config.toml
experts_per_token = 2
normalize_top_k = true
balance_bias = false
init_std_router = 0.0239
lr_router = 0.00166
optimizer = "adam_atan2"
beta1 = 0.95
grad_clip = 2.0
batch_tokens = 65536
Below are experts of layer 8 (counted from 0) of a mixture-of-experts language model. Rows are named router (the router's row for the expert), up (a neuron's input weights, with its number), down (a neuron's output weights, with its number) and show model dimensions 0-159. Each number is 500 + 40 x the weight over its row's rms, rounded and kept within 0 to 999. Numbers have three digits each.
After each expert's rows: "gets" lists some tokens that make up at least twice as much of what it gets as of all text; "comes after" lists some tokens at least twice as common just before its tokens as in all text. This comes from a sample of Wikipedia text that the model never trained on. Tokens count by the router's weight.

# expert 25
router:555527564534511421451491545486484461560491521571558480527506465481498485448480494532435496477478457557485506550410474600555471532527511542507443538452445473451544512507492490567488489491481495536527519560526542495390517520483533585480493474498518428477471438562493430532551546504554539523466494581454442476499468549511557622497498493494493565516544489471609590521524469515498479499485489492469545516482505496516463538498488453501456498539541537477502478463492519573518480548494480
up0:653494471519539436550487502502479551517523540512497451440503512533474474494521471539467393474444506442441425509446535473580490483504468494467459520551498459499528479451526552545516508487486526504504500566449490566435499562451537521516522511515489515486503559435505415499425536456522475472542471490515502523569509550554542494525525527458491546493464471465493524471430482512477515514527541495464451500559431499483495492499513505525464554479444556474500595405420571484471503512540558
down0:538455447454509445455511481508514479597483474520466516496583488585494530444486489444541513492505501571526503522482518524504510457464492505539603539504464506453518612463479489556467537510443481542515447533485459457456477489517476477477524491449492493526521537508462527577561534529503575479540434441471420555521485414502516568587451492533484498486445432475491541523509524489545518480427516537453470495460474517515474473587516454485444501527526469522523483399458527480553532457567529
up1:552595445465488494543472482527485527501462581460489601495467476545543534514500464508559476456508577509492493526505474532581550492476519470510529546462489535473501564403475539503470519517496519553510581484465501454512562474486521489512558499564487438539541474540556503465500499487405514445570500511492565489467571509577525491536490545545571496478500547525490511486589481520493436542534424568542458523537457497434483514447444551552536507539486480464484509488428490513452552479451524
down1:563488532473528526449461450481451514489490458439462468534461481518524525498453575537538548507485478476586563533431465482527482491465491503477508539517485496488434550498504492525552470452422466521517416420491494434531507480482525434452509561521536472571568490439487540562472541568583572539475508512497502443449512537505529537515528455435450450507549493500478473522470462463488502496544548543528526413503508478487562543515423461549577519552481505463494562530566467491490419460539522
up2:601474524404456461430422454510492518468485463523527517525482568490475459510492488551462457601463497499485504512558486526521498539502440576447486615471516417491476491502469471445468504538576523501451483537496506459467523494522498447579529530489541544546463483494476564478512442534522436482574461479482398471531479517534522511527531498494454437499525466480526530517438509507469480460529487532510439500526553550422453529461522479415466471494483444473490552498450557474474526540521548
down2:442440564481517494544502550502496458508541495457477558493474515490478452545545459531567500452510508580504546432532498493504525475540446516495479567569501582535559559449491512442506450516447505440459438465501492456474506472488440455523510444476449504499530517454529547603485514542473478491490479566540505403540494510516577479493505505482476440542527486475499456541419557493549588570511461504487603467462506527497451477473544444496440544507475510476434466490476553500473494575481543
gets: "1", "2", "3", " W", "4", "5"
comes after: " ", " (", " $", " +", " −", " W"

# expert 11
router:555507554534518543440522469499544472486513518510524527460492548457592519493484461457460515533525494499511516542569483558487525521493552568485534488425464470476548504465551475507634526520468502469528462515525531431564476511501575529535494484500509560469510538491449475492497559525454511563446460550465439450482482571469465524532457503442515494495481491574362459488505521518439534504429494530516481509493497468507457521493506516460492514486544448607544458511530437531396492429533484
up0:612503505500523481482583481516454579481523480476436488546561531496506591437506567554492508491526442489452495489496478549509513426477525498514428468491476504513473483472444484472507502481457479488525529483486446550493410469482489458480544555444503564454540453489527528504523522527569504495543509498463493518463483457496509478541482524510511552506521453490488555569488487491425495514482615508522391568431506462447515545500493461389444522464475495494446477468428510499567597502504523
down0:527473460476496503529523552543476473520448569485434491545561451489436483543440424535495506454635555581475542505431532520516528511502487450516462449480489520493464491602514503485450479473468421495492508499528469448491558492510426489547520514462563443477555468440547544480542552516547509455520511516520568468543500468427566491461473524531518600561502438503450470534537519497452482472464511491494523531471504556510515571497517464514475452511468527528442482424424555482497516495494513
up1:544569525536515477540495495501520522438464597432488512491497457456536535561497508503470491562545541483515518592460525473532430522477472491485454509436526431491493515424518543481560510519564487558552426430508526541477473563492494437514496412482497474514497502517493515458493502437503538487522508496537502512403431466498498503495501503540511504412414469587488495481437530459544495551506475560549435465451542475485480579528445543545468522485512427473492556552509557453465539507558482
down1:576525556495540484591534488416493501593488492515484515454499509535526501510511520473559486490462519474540493540429542468539508492463423498488546453479483477476450540463509500505547549483473496490590460474538558528482519551563465507431521392539534531474558499432493503447549532479503510512507553479532507446486524492479495522534481435477514534477527507561474511509421485510543430572538473524466525470455478473524508531480481423508481361448494447468552496482558556479457526411554519
up2:555509597536496454482470493569528496399454508545489496497495514450505552505507506484496542497465499450487549546527527484510529454494489490489535520469486486471435446483472521472568451536441524506551459507517521515521493468542476428542499534465487473517441506478506526478600504512467611470526440515479552419448476439545573460442474484512516380473474532532441453556585478479517476447518480489578497486407463419446538436489493460514507502518530503491532463508438513509569520471491469
down2:488479507478400491515531492479489549451461521429532392531446510501513480505510447499463464515476529498500473503505480524438540470556554498549522516462514465420413524594573472395539433475510618560563514507527503475515509475541496483577531546533499568501528522508500552408481492568467492477477480558448518527491552489460553456516533492461501487544506469504467439525507482518549445449548519462545478495486557499449519494475507458520513521514459463494494492534440513565565552461538448
gets: "ed", "0", "ing", "4", "ated", "5"
comes after: " ", "–", " was", " to", ":", " is"

# expert 23
router:513524482516501486515556520515526475475496493437464555510460490462543493490453525537467463572514529508446566540546469500518551451469508492545524430454484537504499414528460520442471488431498491489451517458467468484530573527472521495465505519498503520465402500495525565516509490539474465513488508510514575493574531499540464463433512481454499515387533547513517460485478524574461517588521520517546568484510510539460413525410563559541486538490545545425511547539496506430420570531581460
up0:546486546475458536453466479516497517405478470535519553568514524525515511521560503461470465502527538480522470516496543531514462502513459595471534476462468458488495506558456509487469540504496428440550480595507547492528500483598578513487522541567490531476509476535543531453532471521462469466442423431481473444497514446535531504475474473516490516559573543536482569550489491538518531506576461532414410491459442514481512515442480452508493469614444467602516496483514452475513470516491496
down0:468487466434432429473496514526480509449495525517443419565482563498506536482433538515558467496547571436550487576520509501523432481544484471470534521452448571559480434536471477614557518539500536495459509515489519532493524525490541499518584511511433454463451553451528534490544461472481503464562487490464522542494528464531471574503506520562515500566575475517467493492478374426444540469555521497466515499487416540519501477558518540510483490499487445513467500446456536479508508511471487
up1:450545495496527450479561514543464484381513549513543553570548491431476535477496482487500552529452564550546540520463441510508496453423478507432489504482536436518384530516469481428496481529490492497432459524506478450477461476497492445469543474447471503494469552509485498491491449499483565495511442502464528491540475439456481507513501410496566464503503499479484468489488535482475510502525517548473424490441483523577493528506493522483412510543515451489367569460537559593525492542500518
down1:537530512548476502520522486453564493491502512524488479497479421496466461544477518536463592575469468506587448516500546476445512533494503534537487495528441492453477454475468504493467592446497495551540494466534411531496467457489498466499438441502560487475465514519391547563441476538561523474521476501517581527517442496534554469503512476512439456462494489470513536478508505393521417496542503536549521489534485540531455481462549609482552478503511536596519534563473494516451491506433449
up2:505514497548516457525533565565489466463451540472460468486481499489470559515509488492486471537586543484509453476500478592523472486519447521410491500505510465496496502467524511456521534540451539442571572502508556511425516433546540536522491475461502540507460424463572497518427475494500513507525481444568533490477459491493550501581520423494508449496528522524433505553481492535468453520452523547569465483495470596485579531534448524483368473499537468537537563493495436503489435463452539
down2:433503472510526490567502478557499530512504463502442505483489472482535512490505434458493505523537513377509477527480511560479490499572541571532576494530513536512401465475466530437521495527479462513492468504536578524450459567556521498552497505525482467470465501561498460448545431488460462480496583446535504486543504432519458480444474481469530492561444434493497497447559449550453451506569578521552542572528539570509525542549438501470512458472452543576485513464480457499460506458459546
gets: "-", "==", "===", ":", "0", ";"
comes after: "\n", ")\n", ".\n\n", "201", "202", "200"

# expert 14
router:477461529529543536517507552505571551456475538460442525442495490491483482465487547479544534451470437457444434491437460552570446434532512461444501475471497380491578513558504450427534519536540474464522484479493483521500477474471539538495499509469490470503451518483460487452434472564457415526522470577496484488416542474536493423497485442504460489423484507529562547512496554446460523421489501434574495509435512501543479500487436489436487495498495485504553509500569494519565517503454544
up0:565487459484532515479509559506473593494537531446500450474497479433507501520488461504531614552527453483523513531513458534465475572479394501617460507574436596475466515509395537467548464514481442472506450488433490437555544499593495498506534562510505491533523483401469509506514516485479482520484484489570498448526498479538513459513552404451451479441457467492471465515500478526496534526510515514495550467512529545501501490464452547543461497498500548501471518527503458538496559483467447
down0:519521510496537502486540498472530464446437554537537483471436522514487509485490510543531532495453490494543472489463450457485542495446572458497563482513479544493497453532498477424516535479558443468484534463534503523506548508594520474500567488535508499493464488430495520547491587614488354505508526501438519436553542530483457410466502432452484538529556522438568516522520511479550516484509497489500548441539520470477531501504461516509461387482531472448475485588536533538548507441460486
up1:446494416532403418494506553538487436546494463489502546513518514472487564463488493459534540481493494524505537541464460506478383483388469495541532529539569528520486452509419525459536522447497559447465518581503492528450456441467493462500510503507553553521503533544506520483435491488503504493529519465487523482442481481337523487451473457513501552533531479487519481464566520504471506443484523526487396531499545504561599505470513524469563533480505486513460538492502511518486452484508481
down1:480586465483544493440525484516560455500514405490492497520569477494580521493501512546513451537525440503466471531519488545544495501500550526467576498515475480520447578478443491495560447507489519477476526514550413563485495486469546553511512507424552483448456449483559542520492547501504456506582460543446455396467461466572432468555579541523486460444437522506511510563493480515464515445455479544545529490436491504533511400557512501516522459463484526482529497478538542495550471471514446
up2:460551553471474512493475607529496442501492480501493479513490548536551531533557473549487521483504500508548513486438589537513532509489488565530466530490591475519486501529481475428433564475465557543504532513529534471482472469524535425516540435514498505429455497501532489431506511527465537466546432486499440499502499503412490559552534445443481387536491441518467454554536547465456465467518549563538463444473437501507569597565489448459490502457548517534476526466518542469488487457529498
down2:516475429467476469496540483513510488486520504536519424487490522580472444532464470490519470482572522548494479460574528486529494433504472542414548435540443507558478472474511538519509426495536458456492530523492520507511422450471500447514497591434471481464494513517516581508561500489558589457490523414513464587501575507492508522497505564581606475473466491470502452474551499544507458450478482547483486505507479458542439557567479500515520528561525515436471430445461552505476487537508530
gets: " the", " and", " a", " The", "'s", " as"
comes after: ",", ".", " of", " as", " and", " is"

# expert 18
router:525522528435554501558562520515542514501441481554507517500409575442582429487487465527488495568438398448471536486479489421536516530486488548444515509494514487472555511471514511463507528466498505468395498481504474441460472503542433544484466548464587455503509507470510504523541524448528450494527553513513530542513482405556532492506476403477497507453521471465566456517489458498486442457521511507558567459573558497500497463492517517549484455430489500506451486465492552562523559563488475
up0:604418539502466484523494488520521460459555489474511529518516556522490464515491564496516497422559537498475455493471529591507504526517535507473506508480515515493464507490440550411523436584490527486505459489485544452561503442607464502486558518534478428467539588477457413434532547528486483488423493541520459475576506580521475492480475492516488457549468462552507449491548569540451542494512602453491504536479487524544501492515487484411477516469472540532431493490476496475514470569478482
down0:517510453528555482533584498548505471552539488532567532457427470509524543469467522487533517489519503552536572550540528498531532465502550491574415507402543449441492495514426466522492448501497496511515517416502497442555474438521518507540521531523442495500388494415511562476513497506429561500454502498519507495453459578524480542535492510420483442518523441453512523473448513547459548451476485456476512576588485429503467466511530468476472519544541540521509473485556504505517478470548437
up1:562578471634427553491506559504508562510509481560522451500514468585532561491490448429521535538481499523486570514492522478525489450470480507536468539474485506553599435509470485434511534486500457557518517491539473548435472526479451549569478468474513468520513493521586525537502453489458529449469532420463481440506476562481504524568513503480489424491483496505516519449474510523492498468526474576519451492492524507425491451491540426402486539523467527517449471469414490521496534460505537
down1:518496496457499569534466501446550514503507418497431443493476504514513456477467412543503504453507405502506469439485493496520536492593495473490524503465488553587437486490516489534507504503518550544514560534616503599519446474484499523526566500450577468457447523551429534467608502404533509500486537476490495478487539504520499523474459540566541465473536473401522563503498500549508490500454487505513460499483495447499519473462560497495595443462506497512481501537517451452449526501561489
up2:506462553533510459455524486505515382499530448545532518534526547588501526501562463510432490446494496502563459454476499544512532524490541516441540513507519453479549488478455509495553551487446538567507479618469512482545514480512513515449474513537537468539499482488434482407510530491573517470495488507468504511476537491429518517486457454593550513521484474504469457445490474584483484523486454489594426525471492435508561537467574522521461494504528541427389564499525504554499474473545507
down2:419491515495543519538490519483631509525506443455532503406518486513567432507457518453549502531491503441477532474516521551492479493511528444432495407523461514523576549458511495546471556452470459470495552480505491461538513512471519530398429476469506521460509516495446531507450500452459473538504528520550510504545545459501454498490478543508580529506502500572537439487463500487471529519449510398516577417450527505579469550528527531527499474589540520485511473512532484438562501516514450
gets: " the", "|", " |", " a", " an", ":"
comes after: " |\n", " in", " of", " on", " at", " for"

# expert 31
router:473481478448519480496447536542437447485431473528541481609493463518466471477572519492462505483434434541518483486483445519427482493532514472536554528509486471575512516498472391464528500462517482503530498466500549494494534539528461441509524440565473470503493461523531496508504479425469538493502511452534510422467489514521472540383507483560518467492505525395574506456551465450450497454459409462531483516468464465534434497476510509549449508580428468514456517456507518440496512566490559
up0:549454474555431538489535459479486549535537460536507535440442560475518494516445517493501435579562482532519502505532587499523518448492516526514475481560517540432522491495491498539440448478550538461514536518437543574528460479521428467523473550552485496547453483526456509466541478506458512548438468405452520451543569552493466461449476533538525511487502522467504441490558494518512516495424563462562505486400470521545487492480540415485511483477485586546517535493474487413561539536469472
down0:513459513493539408616491496524485489554458522502467468488461487506526479437480554469513521486432495571594535423504503499500502541453492511552503529503509468497530481529511501522462514498510474528462473432501574509544543536500517441556528462516529473497486534463505474478600436569512517524521531448504529493470459479412537469425515519492530564528595522416503522519443548495439499433523478501521444462515466465488440504493501488508419494552506501552499496373553555485457545485546555
up1:471547525465582465483535515527533513475555572469534566567511483537499499467510443502506481470444558495483509555490489456555486537490471505478508467437483458500527519492502476525566537516531523570468545561511459536452521489501530438500481404450505496459428538546493444458506500510444467447542530466500620579478479406485502493466565444503518495478492467523493515553519499462565435553502488599494517490497514467524571444601510487565507522562528497492525468452539587470490500557518526
down1:536484509492501502484514475482519607563513453512507513407506557527459509529547475478505439505562554466557428477470483466479552550462529518492507575597552485462494454493441527457519431441564525460550440535486496493510491505470532547565463499492543488465483489469496467525487461512598406551503487491456464550495502527438545491489485524488439502531472418488499487493420505477547476476473547544448524504500460482542527515466525435456518462546452556539489482447595519528560433541554524
up2:384504544514373554511500519547482531513511529476449469517482548513419533561453509487580535466465463441519476550487541456513486526512474486482512497505550465419483471505520510448525505502453478530470522453477483500464447567518482505514569488565514593569495523534484527542488554431510506456467467528458555461495502383554558447509517517498538527463527497438513532482578502483485522513475430500553469436494510524534511525435486469543433516534457458491459515590525426477523509514501521
down2:521507436505539501452515526474439536417489517535536402462500564527545493548497497579526511469542446433541580485513499504503469496558452483483441451421538464506553484499513531541498456512532467391491519462542525583447497431540500495503523412479481421495562513534601436461546518486506535487486523485490473495522482475536424508529542487545574473498478560506507516587473469495472453528533514602419486482558502471542491481464495489554525498530506460487464485483504468538452531519518481
gets: " M", " B", " F", " G", " I", " S"
comes after: " \"", " the", " (", ":", " of", "-"

# expert 7
router:519506530591494561515435478553458516416546533555598480524537541448499493493475518502526461522487587555396462498516551483475531507514539450501558508473560481480551507505521435552447482506560491510493516464496546468431470441525481542517526493441544500525540515462451486479453403532438566550487508542448522484496516513456487490591507486481512503531615501539493469472478444513477513450494490495542493552557444521532470461557528484560478460531604513524504468510527457520496450463469472
up0:523568532539531478495503501540494488507493522486489513449475538510537524464478528577568539557453484494536457456450488523507531504567524599429490464455514481459568475492496508506480569431436598558482453496521453528472429563558502480511547536566543491542486465521499536443539406494490506520498505538551448465479463542572482581534492377493509517503484465539482432522525488528492481471515566481495445448521421509433481497504477478514466540511511491564556524521466519458479449439522564
down0:493502505472484565484476488472473443501521515526463503472493478469505425363514508540506530515518504534476453519525527493552549443492502518505494494548586484446524488431540532488455551476472483475501496487531448507459506504467459566476446469460529502515583417546489469486527477488558469531518536406587522524496573556555446566506504445553524510447533552495504407475453490524517429540475502441453496526533565475579442567484503549508491517561571484393510458480510523496547504509511497
up1:463581487493493497487493478518511591479516536555503520505521512474506558532512560482490471448434513507547438483492529518439551459502510500511532518423481402533522500477487475509529539522439587471497486538509521489460503486517529536535493480445475442539430484536533471426554390489518437502436538510505518415585499460475524463514530466536452491540481483494532389568431518524481486542575531603545436463558461520508530561555516487479486487533516493556484546515503540462466440479527521
down1:424501591484527525509476496550485481446480487536469452484473561494573522471564492490526546468522567467543502518484566541513516468417510491493527471512483539506466554425550484530470535499480439508556412489527474485465519539509432484537497504482537576523543461461526457499525522515437531469454511527470506488489559526557512493537458437576461544460536566532497439476530501467462426516448487500494512533529503583449436455440483505498504546567513517469427396497394511549457542515513537
up2:476510649505528515543496542567594496553493578467433524515476534442430554480527466509518565434520492495496524483473489487424402475524470537455544497451447529556462517503482555471510516539548511544468461478537539439526538526505512436504533488512509511485529467508513465419601465450511495488574443514501529568513510502558475540521508411511440569525560480505525491470480480474447510517464535409547472526457459520444472494458493503436486546502526506523492484487527523468459531532486515
down2:487531473545487554543581497523502555517531502495461512492569437462509496460522445522451470484549481585398494503505530499538493414501530477551533496507491545493494594511559571492531526467543550453445420548548448474556443461577497483501493468497521482504533491585429517417509488454527541425471470575486505519490519511470464514485452494474460478496474442478498488459517449593474579490521559499474524500520445472553535494436559516525550515458513465454522437523468486455528517504458439
gets: "%", "0", "5", "2", "1", "9"
comes after: ".", "200", "201", "199", "202", "–"

# expert 19
router:467512437477521522572495514434470470437525549530463522557531544478486590572471503528589480498425559508455541462551555493525444512496507508511527501503480472445465396501513497436500497572468495487509463485553499466523487564488579522470563558514460417560600451497505493493512508546501466459529520442506553526496434523499526567522560453434498418471480454484519504502489517525477546513537561490506537471498521521511568488553447472509525478435559514475495482561571518453473454454527518
up0:570480576593445501478426462507545481476523503553485474529515524533471430495569453489552460486494537464466504517458476467494519469456486501454504519554536572432500500592531452449559530584482433454440486517506535461443485495506489463484538540571452569471546495484420475509501552543439463507498492515562489488472478558526518502478515466547487469527500503542475475482533395488477462560520542467573507528479510503423553524399490496556534547548514469529544487488460524490529527449523560
down0:468497459507526456565444520544635448431457535500481539466517415466503494590492489467447544465484516530463584518479406521498497508553591495525483536463438535546520469449487457531501518535556565526492519526519511477467441462480563474489438505495477498434449489503533609528483502561408465497517490505484476513485530453449496491548490515541524482519547507536528472498560537525411479499469474470499564475516445494499500498495514407491508492521502524485455540462520480568517471595482518
up1:496583454516465455502455531538526508491426595489516460523475488459482560432508553482496504503546504431510490444505531532501421548543502512549515507446543491487485478495519541476626529562476532574461547566475529489500375482543502526501568460514513484466535505464443561469437513518521501488542502436460403510505480508496566489502435424532514475440441442447490549528457552474470521533490518566478465540527484508456498461524489469436510542486533495543447516468502509486494478535428531
down1:529540506519529459418495522495542443430501513496521550429525519504450546561505532532447427470577454484463516525472446479482462532494487574475495416511438490522557485563501520453536489539524494527538538517568424525569496491516503575498478481518560494447503612490504489525507499522434515489461493535523436533566464463517581515546523518493529500458471517425523498509507516445522517533472530491479494410434509465484491443470463579465561508495462496510433575457550463447496495431570477
up2:514522619447447450534463542547456491533487547531563508515488496488435521554501523448532504498502521500536477455470493598514434483513481522537454530455488473470503509575509465487499465533483539554533543560454476605463455480465507491565556476448509534513481514556482527443473528487450476444495446502450462480533512457475508485537527427506492525482472409429491489479467498489494485560431495428475434549572414548488495525402498475510465537524404505560468495515511514529461492502500562
down2:447479505526509545470496499522470464519482606500503519479491554475463510516489504482507527489565499490453418527480488572472430496541443513441511481477551494505516484424507524495450538554469537464511436554452503516455449536495583488520482515470420516403476521495573506453540530507506517495467507554527474540483472550570510507508446536449515449453389507468553488572485514525590470493520587482542584405427484452510471479554548500508487521478481513476512481472548520450589539481533512
gets: ".", "201", "200", "202", "199", "197"
comes after: " ", " |", " (", "–", "1", "2"

# expert 13
router:479507497498499431510433490464584484568531459491455433473478511434481539508443538505454558491560483433546536519527561515529526555566488459523489519521492552551481535483511528523501499521485541552502518467582515566481474459492532493521465506461616455453500460535465518560487518472516525480504482515560454530532530441473462502477486544495519487456485576490573526497514465468450549568568457547513519452412484535502489503578474528441511420496532573511492466430513445574462420505447480
up0:553521453526428460456479497529510503511517511499512512474491516561496525535500415549481515502522491536495455525448559466423521482524474466472458618466546505515480472430431503443488587520471580480502517561536508499457468488522490453522502550518522381498553426447477512509513411524498498489546465559526375477526409499525539513487516484459468517563477457480501460520509526500532498486506584512512484470516438487531515571563554521408512489517521496560508516547525556492489550500520556
down0:422469508451451523450512532468477549479546481503509505509519512466481479532420518536506593560484525494455465397499529473530422441494458513502476484522474555469527557507472521485448444510520524491516587506495453549537504512481453487486458490520569498519586487483472474503515501509502526489516456512564489538361448431531550539522493497529561502489470520463621514508444476546521549508537502517507509499448544571590511419513489494475534444507503498425500510437466558503526506566428495
up1:591567444484472468511464507514456501535511478514516498520501437576473489512543497513484503501441549474557503583526538435479467522491473514447428550457493535475495473493426485446505508500461473512455522452535498517432505540464514452551504442510506543485433506479480518437434475545516512524488511433411542475561498520533491480494487497538444496506445525405482457543579497527505502505442564573547478502471516448457495498521502508476557587519482536576462545456419401526417435515505498
down1:531466560379483485451497498408495448510478485549535555472553465543456452466452467514514514503487438529491470455547440530493557486456525497472450467501489480487500511505519494512532480508510428500498569503523533527441574566514430480509483494508548568476479460493490443535506533530510542580490577592452439551498539531524508541528501502544504439542589583477542526469499589489541507533457546483527426514531517458445449536448527466492487498468471458463455500516557563469444454512479461
up2:528548560508464536473452547543508525500499511530509510527452555488454537570501501531478468528538500543486428474544559458504491522418503515464501514461556395522555548515466427462530503527489523510507513494543558451514473540499496461504545429428535487457486477471490447483490535479487537494482478557523490456547434561465491489559578479439426480416533481501548442469485504485357580538499487518545482516491448491513484491545574481509471551422505506493462479520459504443552399504478492
down2:503578476575481593517501491529462479501560518482498443487582525453464486525499479504472518488536467567461464467541441496419473462476518514519533502551467523546496502449529514539470527488555541473501537566597498481547540402533491427475496538463510606558500470459434462474552459425516479374531464497474499517521535494478473575463536521562529527562446465441484513472518477525512584498518516490457444542478533446547494482496516477484544498460486448470483501511482477486447522459487562
gets: " |", ";", ",", " —;", ")", "%;"
comes after: "0", ")", "1", "%", "2", "3"

# expert 17
router:462543452448458490501559469474447502533511509571520488470501488428451478566513466503444464420527583557553467498474417455508494483477435501509496491542502441596499474528480500447495505480500484498548472478542522429495474449505448484519477483463520494509503508546427506490472490529474434513497455496502502478532426529495487446586529455529458489550472537492530509516493530441545433512497402434490443464435486507448478494442514395499535492492444591531476487592467515467473522523588455
up0:621525531549472575453496483530510524501488495559609480488477518546514486525510405486549462512514542493469536499495458561477474542538450523477513404516511552476562556486502529463471499499520451541536547558474529446565500447573478489458544558430533524457517452510490586497489509551462485379539488491493522501483493459467572462511498550503508466452478473452504508520526496531505540518460562436477465437481506493477428501479446495457446530449469483476507517520479461384516491483496459
down0:513449512513412492456483480539459518460570573542482441466531462490499503492490449512483520509550565536498478517553540499452528509516549486492534485506478429417474612536489489471458464449567481537524465506455532497466457462482518434456524524576461436472494512489433534468470597534455558527459558542483484506544511513512448475508495497452473477477451502581499448475541452562497515493433542544428536539459473568483498491542477467538484520489494476513491556520545498564570425571578494
up1:518552445537455520410493567504521584508509560420589589522513521508513561460502520505506498511488476539450457575479482482525471428501457550482475505515471526491526483494428488461528480475456551503487524508485417549584509504501502480509502456455500519483475428539460554498494481482483519487393481555495504508539507494539512418482464530451547533501531496520528485487542515478498528533489476575536541425602455557505508507510577518446509516418498484455414574518542455522549459522447541
down1:482501516464486458511522492529508562534494393517509432486456436422481498461541532502564462478496469509585441463476536472464529571484518464525487519521458492495512553487508527541473443478567404467509494434470516480568595488527463546470514473427434493412496504457564499537522472516446458478531522490501602505501563512433469534545530532506488531531489474497483482543551491487500520490537542493525561451556534544467487554519589477505533538448508557489437468426437570465531496480514511
up2:578531580568525462457529468494513573494493504514576548489458501471481466544475416489497545505440465509528548558543472476486528503467481493513550494428584478493494506470446419502580593464552536474526429525511402502474441435445435467527451494482541529492492527526499561538478492542485484466532524530485421484443474455540486548483570543530489495497489460440505477466525483504512456438533559472579468429500444486536500523482442562483469488511515562475535481483516480532478571540513488
down2:489517485534492552504551401524411556528515523503496580499440451459510482523535434517478445486518600541430447481540479511476560503522460540535512496544579468540519460489533530532501528501524379452467516499584506488505497464448481482536427555561546506509452506575490450489564506584459421515451530478537501429479515483472427513588563459516484548518480480508435505531488491528558487505473498474471487506562526533478479501445501484463517524481525466479495434572500453509498462462494523
gets: " ", "–", " total", " three", " five", "|---|---|\n"
comes after: " |", "|", ",", ";", " in", ":"